Below are experts of layer 2 (counted from 0) of a mixture-of-experts language model. Rows are named router (the router's row for the expert), gate (a neuron's input weights, with its number), up (a neuron's input weights, with its number) and show model dimensions 0-191. Each number is 128 + 24 x the weight over its row's rms, rounded and kept within 0 to 255.
After each expert's rows: "mostly gets" lists some tokens that are sent to it at least half of the time; "gets" lists some tokens that make up at least twice as much of what it gets as of all text. This comes from a sample of Wikipedia text that the model never trained on. Tokens count by the router's weight.

# expert 2
router [155 149 155 127 171  94 167 113 134 144 152 135 121 114 178 143 119  73 106  55  72 163 143  95 108  97 117 121 125 172 163  74 125 148 134 108 121 164 136 111 140 101 135 122 146 148 158 131 132 140 139 124 124 121 156 145 113 153 126  84 125 141 108 148 158 151 126 124 123 147 125 113 144 137 122  85 104 109 120 125 104 123 126 161 133 128  94 129 143  72 148 144 131 127  97 137  90 103 145  93 120 187 122 171 151 143  99 156  87 151 142 125  84  96 143 143 129 111 124 130 111 161  97 148 111 150 146 136 121 134 128 138  96  67 117  97 126 119 138 133 153 116 153 129 146 158 112 162 153  97 127 139 109 121  97 113 124 105 112 136 132 141 108 154  96 149  85 150 151 151 133 146 176 118 103 143 132  98 136 132 142 106 137 149 144 162 152 103 149  93 159  95]
gate0 [101 109 129 147 117 152 150 121 136 111 126 178 120 167  78 130 129 116  57 132  86 115  90 114 125 167 125 140 116 137 143 140 140 120  99 121 171 120 133 109 129 141 150 123 169 106 126 139 108 130 105 126 133 141 117 135 123 166 109 119  71 110 131 103 134 120 133 139 134 131 120 102 121 140 101  97 150 119 140  87  96 148 120 121 156 131 100 120 130 126 139  94 106 175 128 134 122 121 106 151 141 156 123  78 130 123  99 142 100 160 135 141 123 145 105  88 162 162 180 152 137  97 146 122 155 126 135 106 103 133 132 104  51  87 170 179 126  86 142 152  96 139  96 152 100 134 135 125 129 151 125 140 157 133 139 123  62 146 118 146 131  99  72  80  71  96 107 119 145 111 142 163 113 143  99 119 148 144 147 132 108 144 134 138 124 120 151 161 146 106 123 137]
up0 [169  95 174 114 143 157 167 120 171  71 136 172 138 125 164 107 178 107 121 132  81 101  98 164  91 139  84 138 127 157 146 136  96 109 122 108 133 132 126 104 120 107 142 133 158 148 140 135 111 161  97 107 110 137 129 131 131 105 150 140 127 140 170  81 137 105 106 111 132  77 140  78 105 116  99 171 141 114 124 106 158 190 152 106 116 167 135 128 177 105 134  98 106 142 134  92 126 110 166 153 173 121 129 132 165 142 129 108  81 131 137 145 130 149  76 116 134 118 125 111 165 136 135 162 107 116 133 131 138 127 143 110 141  96 128 124 141 102 147 122 162 146 131 147 121  88 135 172 111 100 142 133 150 113  99 117 112 154 111 155 137 104  98 114 119 148  86  92 167 122 151 158 119 146 118 134  92 145 110 157 140 129 131 153 149 128 152 122 153 132 126 148]
mostly gets: "197", "198", "199", "202", "201", "196"
gets: "201", "200", "202", "199", "198", "0"

# expert 13
router [144 120 142 134 161 124 160 134 151 148 165 106 121 129 131 170 133  91 103  92 133 154 145 110 101 110 122 112 125 163 143  72 138 121 113  99 111 168 164 103 146  81 123 106 143 138 156 107 123 121 146 129 101 174 106 153 118 115  91 106 127 144 108 164 141 133  94 153 116 142 111 132 152 147 117 101 121 130 149 121  96 136 115 149 137 119 147 157 127 115 145 126 154 123 101  59 105  80 126  76 126 138 128 165 143 134  78 179  66 113  99  96  92 119 146 144  91 128  95 121 111 158 119 126  98 146 133 136 136 101 136 114 105 115  83  91 116 124 153 115 151 124 152 140 120 179 106 137 162  93 124 113 118 143  79 119 122 111  84 129 107 139 145 141 115 154 122 173 137 122 102 108 142 123 144 131 128 120 157 133 179 127 110 193 125 168 118 121 142 103 144 122]
gate0 [128 143 113 145 140 125  98  91 152 130 124 125 140 134 146 166 102 176 104 145 134 159 133  95 155 120 123  94 115 131 143 121 123 124 113 102 104 161 106 106  97 167 174 118 134 121 136 175 133  73 146 145 124  85 165 105 150 144 135 111 116 165 120 153 134 112 118 140 138 123  89 147 128  99 145 161 104 141 106 133 144 158 123 178 113 141 126 110 105 125 104 105 177 153  99 128 109 149 161 128 150 134 117 130 117 112 144 161  89 119 136 134 115 137 124 133 160 151 127 166 161 110  74  58 152 136 117 123 138 156 143 148 108 102 173 187 112 124 123 134 126 101 128 170 121 128  91 137  92 134 103 149  68 145  99 137 158 135 140 135 118 148 118 178 144 133 149  86 104 122 128 130 101 149 131 101 138 116 124  85 127 187 148 132  83 166 110 158 120 108 115 129]
up0 [113 156 132 157 134 104 147 149 139  84 142 134  99 132 132 122 126 164 153 116 148 105  93  87 121  84 132 113 137 123 153 138 119 145 138 122  96 156 118 140 139  90 127 132 110 128 109 157 151 151 140 102 102 161  92 102 130 122 122 105  73  95 151 101 145 168 130 105 104 129 147 132 138 157 131 135 159 144 149 147 130 135 159 149 138 123  91 153 123 152 100 140 136 117 171 152 136 103 119 136 129 108 141 145 135 118 125  83 123 139 159 170 150  91 150 121  66 147 162 160 136  78 142 145 103 115 108 127 134 108 116 103 128 132 118 114 144 119 112 143 100 126 116  85 155 135 152 137 165 133 136 153 176  88 148  89 139 137 128 136 171 136 107  57  99 128 137 167 121  93 118 148 103 112 139 143 160 126  90  83 115 105 110 154 150  87 134 132 105 189 148  70]
mostly gets: "In ", "during ", "of ", "between ", "in ", "On "
gets: "of ", "in ", "the ", "on ", "at ", "from "

# expert 4
router [166 128 122 113 170 105 137 147 109 126 156 139 104 136 168 166 114  90 156  74 116 153 152 107 103 106 114 126 101 144 118  77 137 118 139 108 147 161 171 114 123  86 126  88 134 133 131 100 133 108 147 125 111 143 122 163 137 139 101  80 139 134 117 161 157 133 121 171 126 124  94 140 143 143 104 116 126 120 133 119  83 112 114 128 142 113 129 176 161  77 136 132 139 141 118  94  97 132 151  96 153 130 131 162 144 141  73 173  97 149 100  94  99 106 147 141  94 160 122 102  93 154 106 131  76 167 147 133 127 119 117 140 116 135 104  93 103 102 139 119 149 106 136 129 132 172 108 179 151 114 108 124 124 154  90 109 147  84  87 136 126 136 138 144 154 148 108 140 120 111 143 118 136 140 153 138 136 130 150 148 152 132 132 189 113 182 141 124 164 124 170 129]
gate0 [109 143 154 150 116 110 123 112 118 160 124 181 102 136 128 122 163  66 138 137 121 118 132 106  81 176 108 151 107 154  94 150 104 125 116 121 110 129 127 137 164 154 138 175  86 137 129 159 138 114 152 155 113 126 150 131 117 149 110 163 118 121 164  82 107 104 138 101 159 128  89 111 130 109 125 100 122 113 122 128 128 165 111 120 140 123 117 123 120 151 108 116 154 121 142 102 125 120 110 120 110 106 115 112 132 143  95 121 126 172 170 138 172 125 127 103 162 194 102 127 120  94 137 164 166 130 124 126  94 116 130 130 118 160 120 174 133 152 132 127 150 108 118  72 129 139 125 151 152 105 129 124 139  90 128 150 155  77 137 131 107 121 172  71 143 102 134 106 178 114 110 158  94 116 104 135 123 176  85 101 163 184 132  98 106 108  99 150 116 141 134 137]
up0 [133 153 143 147 132 128 114 140 150 156 153  81 111 141 134  99 125 113 138 161 129 131 176 156  79 105 109 139  90 134  86 145 139 125 100  99 122 140 115 166 173 165 153 129 135 127 103 156 180 128 122 193 122  98 179 114 119 146 138  98 164 124 120 119 161 123 169 130 111 103  71 131 126  90 135 111 111 121 131 117 131 118 116 136 121 161 119 130 141 135 106 125 104 142 177 123  72 132 128 157 101 105 115 151  80 178 120 131 139 159 151 145 157 151 110 115 145 145 104 146  94 153 144 137 138 123 125  95 134 135  88 140 163 106 177 148 110 157 144 107 109  86 134 101  95 120 107 142 158 126 140 114 131 118 157 178 137 136 109 127 125 102 147 124 150 132 137 135 157 133  85 144  76 111 111 129 105 144 153 136 145 120 127  87  90 109  82 153 101 150 139 136]
mostly gets: "with ", "and ", "to ", "& ", "but ", "than "
gets: "to ", "and ", "with ", "by ", "for ", "as "

# expert 11
router [194 130 163 103 176 121 118 133 134 153 186 160 111 130 136 138 111 101 120 115 110 181 154  71 109 103 116 107 114 190 157  70 138 113 113 119 107 177 151 118 122  86 116 115 143 154 159 110 121 134 121 121 127 162 163 121 146 150 136  86  99 131 111 130 140 175  80 146  84 127 113 114 118 155 142 106 118 112 111 132 111 144 116 163 128 125 133 146 182 112 110 128 160 140 111 131 116 137 131 141 118 172 105 136 142 141 109 146 116 136  91 104 124 110 117 139 121 140  85  84  72 164  86 132 122 168 143 114 131 138 119 109 118  84 115  98 105 128 157 147 136 108 140 131 151 126  96 147 139 108 122 145 118 121 100 127 140 112 115 100 128 125 150 178 110 133  80 152 118 111 145 115 142  79 127 144 123 129 128 140 147  97 133 132 143 151 138 131 179 105 160 144]
gate0 [152 124 117 106  90 122 120 121 141 115 166 113 144 105 109 143 150 120  89 165 168 124 131 121 152 143 142 143 163 150 105 119 107 128 121 102 129 165 128 146 143 132 173 136 118 122 139 119 101 138 129  91 160  72 159 138 142 135 111 145 141 135 134 117 131 120  90  86 138 100 140 132 130 141 167 141 156  94 144 123 114 133 162 125  79 135 122 145 148 119 138 124 111  77  82 109 115 110  96 153  92 125 122 134 110 154 115 112 128 129 126 109 146  90  90 143 146 136 107 165 121 113 150 156 106 153 171 155 110 104 156 115 128 158 103  85 153 144 158 152 170 139 101 172 131 102  96  94 141 113  81 129 110 150 124 172 122 113 106  99 144 108 155 131  88 120 106 125  89  86 115 124 102  95 118 121 149  98 178 144 126 158  89 120 170 176 139  79 160 156 134  94]
up0 [108 112 179 169 129 137 118 129 119 154  92 101 140 132  99 130 115 150 162  90  85 136 116 103 135  95 137 125 125 109 166 144 120 101 158 159 104 158 112 124 139 130 164 151 117 134 112 159 133 119 119 131 140 184 113 119 120 116 128 140 111 143 102 121 133  96 168 157 124 158 148 129 120 117 105 123 118 131 122 119 119 129  97 138 135 120  98 116  86 144 121  99 161 139 178 148 144 145 120 102 157 141 111 144 158 129 113 124 112 153 111 161 128 152 137 114  86 115 143  79 135 101 107 117 140 108 100  94 117 119 121 152 171 118 140 195 135 101 135 123 108  89 154  99 156 150 196 135 119 106 121 106 168  88 148  73  96 124 117 135  84 136 109 103 166 137 165 126 161 160 138 159 146 111  94  99  91 172 116 112 114  84 119  96 126  97 113 140 101 132 165 142]
mostly gets: "League ", "Cup ", "nd ", "Cup", "team ", "' "
gets: "s ", "–", "his ", "th ", "' ", "'"

# expert 5
router [168 185 144 150 192  76 188 109 140 159 152 159 129 145 127 142 114  93 122 109  95 161 125 118  66 112 101 109 122 160 161 122 147 140 109 100 110 159 168 107 122 102 115 124 137 110 163 129 152 142 123 106 112 153 120 107 130 150 108 105 121  94 121 154 162 132 126 117 132 158 120 141 151 149 117 103 146 126 150 141 100 115  65 170 127 134  93 129 131 100 148 134 114 128 101  90  91 111 135 118 100 141 142 154 161 115 154 114  89 121 115 107  68 117 129 140 139 132 125 130 108 159 102 148 131 166 153 140 114  97 100 146 130 105 138  83 155 127 135 109 131 110 120 117 142 174 144 170 176 117 139 137 111 122  94 119 126 118 111 137 134 141 141 148 117 115 119 189 131 147  95 145 132 134 106 157 117 130 118 166 158 126 139 144 173 155 138 127 147  82 152 113]
gate0 [127 135 153 151 140  83 131 132 108 125 144  64 116 153 118 150 104 115  94 111 155 136 134 118  97 124 123 123 168 161 157  89 122 120 112 104 157 126 125 133 117  91 139 127 103 164 129 141 111 129 114 134  99 106 104 126 152 133  94 139 119 122  96 117 147 128 150 143 153 120  63 124  91 107 141  87 108 163 128 158 154 149  84 148 147 148 119 158 161 151 116 131 151 126  97 128 105 123 113 162 138 127 108 173 168 101 171 147 127 123 138 150 158 118 103 110 136  95 191 125 141 162 115 139 165 141 118 106 116 175 118 123 130 177 137 131 105 134 118  72 135 139 112 120 161 126 103 141 107 148 112 123 134 123  72 173 119 103 180 130 123  92 155  84 162 131 164 104 106 100 113 133 127  98 127 131  96 107 143 112 158 121  90 108 131 109 177 109  89 123 124 128]
up0 [125 169 162 112 142 148 157 113 136  94 159 115 121 164 150 111 156 117 135 153 152 124 105 150 110 107 135 143 104 128 146 129 172 174 136 117 113 138 139 137 117 112 123 125 127 198 125 171 107 108 130 143  81 104 143 130 145 118  91 119 154 150 176 115 121 112 148 126 118 135 125 165  87  96  77 177 113 138 136 139 147 152  88 120 142 133 109 131 158 122 119 108 189 147 128 155 122 106 103  89 122 100  88 149 140  92 122 128 164 155  94 155 142 146 106 111 119 189 139 166 132 118  82 100 136  91 107 155 127 132 149 132 109 104 130 126 130  94 123 141 161 132 108 124 149 123 136  99 138 130 149 119 120 105 127 127 133 151 131 148 169 134 168  96 145 117 148 136 156 117  79 171 111 122 174  94 113 115 112 158 147  96 186 108 112 107 127 138 118  79 127 131]
mostly gets: "\n\n", "== ", "=== ", "Succeeded ", "\". ", "Website"
gets: "\n", "\n\n", "- ", ". ", "= ", "=="

# expert 10
router [165 169 148 125 165 104 134  93 131 151 204 147 127 151 155 150 119  65 144 123  70 139 123 108 116 119 109  97 111 169 158  81 132 108 121 113 110 135 146 121 150 117 128  97 133 137 120 116 108 122 159 104  88 145 162 144 121 145 125 103 124 119 106 151 146 147 107 126  91 148 115 110 135 145 118  85 114 116 121 103 128 162 111 134 139 120  89 135 138  96 134 140 141 154  87 121  88  99 147 114 120 165 137 158 149 118 107 162 101 148 114  95 127 104 117 171 101 130 155 111 100 137 116  95 108 138 144 125 110 147 112 102 101 107 106  95 141 105 185 103 119  78 136 136 148 143 125 190 192 109 102 145 118 151  99 154 143 122 114 110 148 158 142 129  99 130 107 157  98  88 130 135 165 140 113 162 125 115 125 135 135  90 118 140 137 157 132 145 158 105 139 149]
gate0 [118 120 132 126 157 152 100 141 112 113 144 119 109 131 173 142 136 145 134 137  88 114 141 161 114 152 126  95 103 118 134 135 120 138 127  92 124 134 171 140 131 145 133 125 144 185 141 102 187 119 104 115  62  45 162 121 155 134  66 125 103 137 101 150 157 144 115 135  99 146 126 122 121 121 112 151 119 104  94 121 152 121 128 140 119  95 148 118 132  99  83  99 205 108 103 117 106 110 180 116 169 139 123 154 117 121 141  99 158 120 131 148 122 105 133 107 119 104 145 107 119 134 164 147 109 138 124 197 169 107 135  76  84 137 125 118 145 103 109 119 129 148 155 122 132 141 139 124  91 122 135 126 144  87 161 144 116 122  79 135 118  91 125 109  90 128 142 101 114 127  92 124 146 165 117 143 115 128 128 142 142 162 103 105 149 110 137 156 131 105 125 107]
up0 [146 143 132 150 111  93 131 119 128 154 132 129  85 118 165 130 110  95 156 152 112  99 138 131 115 155 181 124 141  95 119 161  96  89 137 102 150 151 108 133 115 138 123  61 113  93 128 120 158 103 125 112 159 139 129 122 116 154 124 136 189 124 122 148 122 181 147 119 128 122 127 144 150 132 121 135  91 113 129 139 173 109 124 120 163 132 110 118 124  64 110 136 140 139 121 117 134 134 180  92 148 166  98 140 170 151 153 110 107  97 113 139 116 103  98 126 136  61 131 134 144 160 139 150 127  99  98 136 114 117  87 142 121 116 154  90 129 140 147 148 113  99 117 165 147 139 119 136 169 142 115 129 175  87 149 125 171 118 141 160 157  94  84 131 138  92 172  70 114 139 117 102 151  74 144 140 139 103 133 131 131  91 136 110 117 120 146 139 139 144 110 121]
mostly gets: "five ", "three ", "original ", "single ", "different ", "six "
gets: "a ", "1 ", "\"", "0 ", "2 ", " "

# expert 7
router [150 131 138 101 156 127 170  99 151 141 159 137 119 127 169 120  99  96 130  80  94 161 125 134 104 110 111 117 121 175 138 103 150 108 152  75 119 148 141 111 122 100 110  79 127 158 145 102 129 155 152  97 139 130 147 133 130 146 106 117 151 102  96 155 152 159 100 143 109 170 139  87 144 142 107 115 111 149 143 127 114 122 104 132 134 108 112 134 124  92 148 132 135 142 127 129  90 157 142  94 134 144 122 127 152 138  97 159  75 180 135  93  93  93 129 141 147 151  97 110 113 141 111 162 134 142 125 129 104 103 125 137 112 115 114 103 133  84 163 130 147 112 122 134 126 172 102 150 170 104 128 143 103 130 101 111 111  96 106 126 125 135 170 159 114 140 100 135  96 144  99 147 133 136 131 140 127 123 151 164 175 142 125 208 117 194 153 103 141 121 185 111]
gate0 [134 115  86 102 165 104 117  93 101  84 120  99 174 108 124 116 119 145  99 158  96 141 136 151 111 149 126 156 129 108 124 150 132  82 127 143 120 119 140 131 110 105  96 162 139 139 133 142  93  75 139 170 130 130 151 110 123 171 139 114  97 114 116 118 129 152 134 120  99 122 134 129 127 129  94 130 115 129 124 152 150 103 110 151 150 128 118 135 138 140 126 108 154 167 123 131 106 126 132 124 113 114 154  91 138 134  78 153 114 149 119 153 130 120  77 152 144 134 170 181 107 152  94 109 144 100 121 130 162 113  95  64 143 121 121 111  99 171 153 156 137 125 112 141 153 143 101 160 114  89 103 146 118 106 156 122 171 101 136 116 183 150 127 131 146  88 121 138 139  61 137 130 129 145 144 122  95 139 154 114 148 175 121 132 154 127 159 124 115  44 150  96]
up0 [105 137  98 132 155 143 137 106  92 116 142 120 144 133  63 124 121  99 114 156  59 144 148 145  83 176  91 166 143  92  81 159  90 114 135 124 121 132 133 156 104 128  89 125 163 113 111 177  88 111 123 160 152 134 105 143 126 151 109 128 107 123 101 160 111 121  98 102 149  98 101  98 158 136  74 147  77 140 141 117 144 115 129 123 119 111  77 142 124 155 148 135 130 137 147 155  99 149 138 141 152 135 143 130 124 111 126 121 104 117 148 132 156 113 117 137 142 147 142 141 119 171 155 137 157 112 100 149 142 114 115  80 135 131 134  84 105 145 173 137 153 103 121 128 136 136 124 136 105 109 120 135 124 120 143  99 160 119 116  98 163 144 124 122  95 113  95  98 134 104 136  81 109  79 148 157 130 153 108  87 154 158  86 141  86 134 154  89 133 105 124 151]
mostly gets: "), ", "\", ", "., ", "', ", ", ", "\"; "
gets: ", ", "; ", "(", "), ", ") ", "); "

# expert 9
router [165 179 148 119 183  96 151 132 146 135 164 116 124 123 139 149 121  72 117  85  89 179 151 101 124 117  80 105 147 158 124  93 109 115 113  95 118 152 137 111 130 115 133  78 110 124 152 136 145 108 135 122  87 154 154 163 113 161 107  97 126 139 131 152 152 131 115 183 101 118  82  84 127 137 111  76 137 114 146 127  98 124 115 153 134 105 121 159 117  95 152 121 153 103 133 144  95 134 132 125 139 146 113 142 139 138 109 155  85 142 109 122  98 116 158 141  98 128 102 108 117 146 139 145  98 134 141 129 138 122 151 111 112 106 124 110  97 122 146 110 154  92 130 115 127 173  89 153 166  94 135 121 104 122  84 106 134 107  93 144 124 153 129 144 162 170 105 137 117 100 121 138 127 115 113 146 118 127 151 152 164 124 126 177 142 164 163 110 145  90 186 145]
gate0 [128 126 153 125 150 132 147 183 128 158 137 121 104 125 137 102 204 112 141 106 131 134 173 128 161 122 122 138 117 134 141 114 152  77 137  75 146 150 144 160 126 161 124 107 143 118 118 104 132 125  78  86 123 156 144 118 121 110 135 183 132 109 109  98 141 118 136 137  82 125 112 141 107 117 120 122 136 149 143 141 112 101 168 128 102 113 110 128  99 108 112 123 132 118 146 103 141 118 159 126 136 156 130 132 127  99 149 123 101 137 137  96 154 165 111  94  56 139 149 129 112 129  49 129  85 120 115 109 122 136 157 136 120 108 156 148 160 113 153 122 169 176 143  74  91 126 130 132 134 130 106 162 184 119 160  91 159 121  86 160 146  82 145 133 124 125 114 130  96 128 102 138  80 147 130 106  99 143 110 145 144 164 136  97 130 123 111 117 117 124 106 120]
up0 [142 113 112  92 136  93  96 186 114 168 152 141 141 103 178 119 118  85 145 105 147 181 140 142 153 133  94 144 129 131 122 124 142 101 134 127 142  93 167 136 113 139 169 128 104 137 112 105 115 105 102 113 102 142 122 130 134 108 153 153 167 118 110 129 155 128 151 131 126 124 143 183 110  94 119 101 154 164 139 104 124 123 140  90 115 135 107 139 143 172 112 134 188 124 144  85 143 110 123  99 136 128 142 161 126 127 170 120 139 117 131  96 156 147 144 122 109 129 172  67 156 120  59 102 131 149 108 117 153 145 136 151 149 120 103  89 158 120 159 148 162 153 115 112 133 127 163 128 126 140 141 132 117  96  91 161 153 132 114 128 115 109 110 147 152 182 122 108 117  95 115  93 117 144 141 113 110 150 130  86 105 166 144 135 130 181 142 119  93 132 167 105]
mostly gets: "was ", "were ", "has ", "He ", "been ", "have "
gets: "was ", "is ", "were ", "are ", "he ", "has "

# expert 12
router [192 157 164 117 153  82 115 112 102 122 168 143 116 133 146 178 116  79 110  60  77 151 130 107 110 129  61 113 112 157 149  60 102 105 108 122 127 153 146 115 149 122 138 138 135 133 144 116 133 129 126  90 118 134 158 152 137 121 134  96 121 113  88 139 160 145 114 117 112 129 126 105 148 117 104 101 107 107 151 113 111 134 101 158 131  92 120 137 140 109 155 136 114 151 107 144 102 126 141 120 121 190 122 134 145 131  79 154  90 153  92 113 116  97 129 161  99 111 111 113  91 141 115 148 115 131 135 141 126 136 108 123  86 107 117  79 116 115 168 116 147 109 117 140 118 158  88 161 141  96 117 138 120 155  85 125 112  87 115 129 138 128 122 155 105 143  84 125 105 133  97 149 153 130 113 131 137 148 177 133 156 115 126 156 107 161 142  98 127 105 139 107]
gate0 [115 159 125 150 163 126 137 153 115 149  96 126 113  94 115 100 158 118 132 158 112  95 137 103 112  85 170 116 148 145 137 116 160 138 154 116 137 110  93 107 139 132 108 100 111  79 126 125 124  97 155 138 132 162 199  95 128 102 108 114 129 146 112 158 101 120 179 117 119 112 143 132  95 132 121 117 132  74  78 117  82 126 148 146 156 119 116 132 128  98 103 144  82 141 136 101 125 180 139 124 128 100 135 128 128 174 104 131 148 130 147 147 111 141  98 100 156 135 120 141  91  98 130 152 106 111 119  90  93 163 122 105 103 130 118  88 155 106 154 108 133 145 104 155 187 123 145 113 124 151 148 123 132 140 140 131 132 148 140 183 137  84 116  90 156  93  88  98 108 188 168 148 157 115 118 125 156 105 129  97 130 135  96 132 153 143 144 125 146 124 145 132]
up0 [103 104 148 155  90  84 110 120 111 145 141 131 122 140 106 120 164 105 151 125 122 133 159 135 111 136 141 109 105 125 130 124 161 196 110 135 140  66 106 122 139 157 118 123 175 160 147 140 120 153 167 141 152 138 164 121 130 149  89 148 150 146 136 138 115 138 180 134 151 132 137 104  97 131 116 135 164  89 105  49 135 125 103  92 131 147 131 111 142 144 118 145 140  94 134 168 118 102 108 137 155 165 141 118 132 143 127 120  99 124 112 136 169 164 133  72 104 152  80 134 110 169 118 130 142 121 110 156  85 122 123  92 126 115 104 127 136 112 122 115 126 157 129 146  78  97 146 137 139 156 123 104 135 114  87 132  86 140 174 130 158  99 141 133 129 122 115 115 130 170 131 151 134 144 139 119 140 102 116 109 126 144 137  65 170  66 147 116 125 153 156 132]
mostly gets: "10", "12", "11", "18", "15", "13"
gets: "1", "2", "3", ".", "0", "6"

# expert 1
router [161 157 137 103 140 106 141 105 143 134 142 144 101 125 158 163 140  99 102  98 103 168 126 137 106 110  80 119 117 168 175  82 148 102 115  72 132 164 116 101 113 120 110  79 124 150 132 122 129 125 135 113 128 141 172 143 111 118 107 114 136 142 103 156 140 127 110 159  94 160 103 107 141 124  96  81 114 135 140 131 114 113 106 132 140  84  96 136 141 115 148 119 141 118 137 102 106 121 145  85 136 158 115 120 179 116  87 153  90 188 103  85 115  91 134 146 106 150 108 100 130 136  87 168 106 161 170 131 101 106 137 112 122  85 115  81 116 112 177 128 173 125 121 108 117 147 128 175 150 112 141 148 108 126 117 111 111 106  87 122 145 142 142 168 110 168 118 140  94 140 108 126 147 120 152 146 138 115 115 149 160 109 119 149 127 155 125  99 162 122 151 134]
gate0 [ 90 100  80 139 144 103 130 110 142 163 128 177 107 127 170 130 111 170 105  84  94 143 115 147 127 137  80  91 134 106 142 155 104 131 126 146 142 131 145 140 186 111 167 130 142 138 138 163 148 113  87 152 107 122 137 148 157 116 112 107 144  77 102 152 152 126 161 115 148 106 122 125 134 168 144 136 100 130 113 159 146  79 135 129  84 161 127 113 121 116 133  99 139 139 129 119 115 134 173 115 108 151 129 154 167 163 133 118 176 117 163  93 116 158 178 130 147  87 142 168 129 138 145 157  92 124 136  94 125 154 123 115 129 108 114 122 127 146 115 117 154 141 165 149 140 154 146 107 142 101 115  94 173 136 110 142 100 142 116 135  96 120 130 131 131 142 160 114 129 163 132 172 131 133 129 184 132 101 105  94  93 103 134 147 116 145 143 105 105  72 149  98]
up0 [107 132 106 133  95 122 131 138 100 103  98 125 130 133 120  98 137  78 143 114  99 156 135 107 122 121  87  79 127 101  68 142 111 127 126 106 144 120 104 192 109 120 131 153 145 111 126  96  90 156 105  86 130 104 136 189 156 103 160 111 141 145 132 112 122 125  94 135  89  79 121 113  90 125 134 123 139 107 134 160 140 117 147 154 117 101 110 128 104 151 122 113 105 146 163 122 108 143 135 126 119 108 118  85 126 133 110 123 100 116  97 128 122 110 122 120  95  99 124 119 124 117 129 124 121 120  97 130  97 113  98 140 160 131 106 138 123 120 160 141 114 104  71 135 107 119 126 167  99 157 146 155 132 155 129 175 129  83 139 139 107 115 171  96 142 152 143 116 121 126 102 162  75 141 156 122 143 187 144 112 132 111 136  93  90 181 138 120 106 173 129  61]
mostly gets: "—; ", "| ", "MPC ", "–; ", "Order", "● "
gets: "| ", "; ", ": ", "– ", "/ ", ":"

# expert 15
router [163 168 132 125 155  99 149 112 133 144 156 145 130 132 146 125 111 106 135 110 104 137 151 116 101  95  60 100 131 193 160 102 136 106 153  80 120 159 147 123 112 102 107  92 133 122 131 109 127 122 134 106  97 134 160 126 158 123 111 128 143 110 101 143 161 147 118 121 136 137 146 104 189 147 107  90 108 152 176 134 108 133 103 143 164  90 116 179 165 109 111 124 140 152 124 119  76 108 140 106 159 133 134 111 135 150 110 155  98 171 118 110  98  82 134 142 153 154 100 100 122 165 115 144 103 124 136 155  95  98 124 131 101  99 128 104 129 125 155 140 145 128 128 126  96 138 133 159 152  92 115 150 101 138 118 103 140  81 107 114 138 149 143 168 102 129 114 155 148 140 116 141 109 119 109 127 130 129 121 139 165 114 131 148 146 173 144  65 147  61 136 112]
gate0 [110 123  93 135 107  95 165 135 140 102 174  94 135 149 134 146 112  71 174 153  94 141 134 123  96 147 152 144 150 148 134 126 100  82 130 130 139 166 109 119  99 151 171 149 144 108  89 133 134  81 173 112 132 136 120 140 156 109 105 125  98 130  82 125 142 111 130 126 134  92 169 113 114 129 175  80 141 147 133 148 123 135 140 114 134 137 139  94 119  67 123 113 145  99  98 125 139  76 125 118 168  87 129 126 123 140 101 133 109  97 142 121 149 102 145 129 139 103 130 121 153 120 160 153 114 129 145 108 129 103 103 122 160 126 159  84 116 143 131 144 125  97 153 158 140 165 126 135 137 129 120 134 158 151 150 147 154 131 135 141  96 147  98 109 122  95  94 172  94 111 153 104 117  65 199 151 132 132  87 105 119 130 123 115 137  94 121 111 163 152 138 142]
up0 [131 108 167 123 131 118 122 134 145 126 128 136 123 137 151 122 160 132 180 121 122 125 183 106 132 129 152 109 141 138 108 122 133 108  96 137 174 107 153 149 137 154 121 157 160  98 105 121 167 100 137  78 112 129 129 148 125 102 148 128  71 110  94 129 132 163 127 130 113 146 141 188 140 164 128 153 117 151 137 122 131 118 126 154 169 148 121 113 143 101 138 133 152 147 125 126 131 116 120  67 198  82 106 128 157 133 133 160 146  98 132 157 120 149 137 146 135 135 139 108 120  89 141 153 169 121 122 126 108  85  70 148 134 166 158 121 122 114 142 158  75 129 174 112 166 166 124 120 120 101 109 129 134 177 189 134  95 138 155 135  95 131 102 111  85 150  95 134 152 115 128 127 115 138 164 134 150 156 116 146 134 134  83 106 149 111 170 103 118 122 113 112]
mostly gets: "_{", "Q", "M", "G", "J", "Hu"
gets: "-", "S", "M", "R", "B", "D"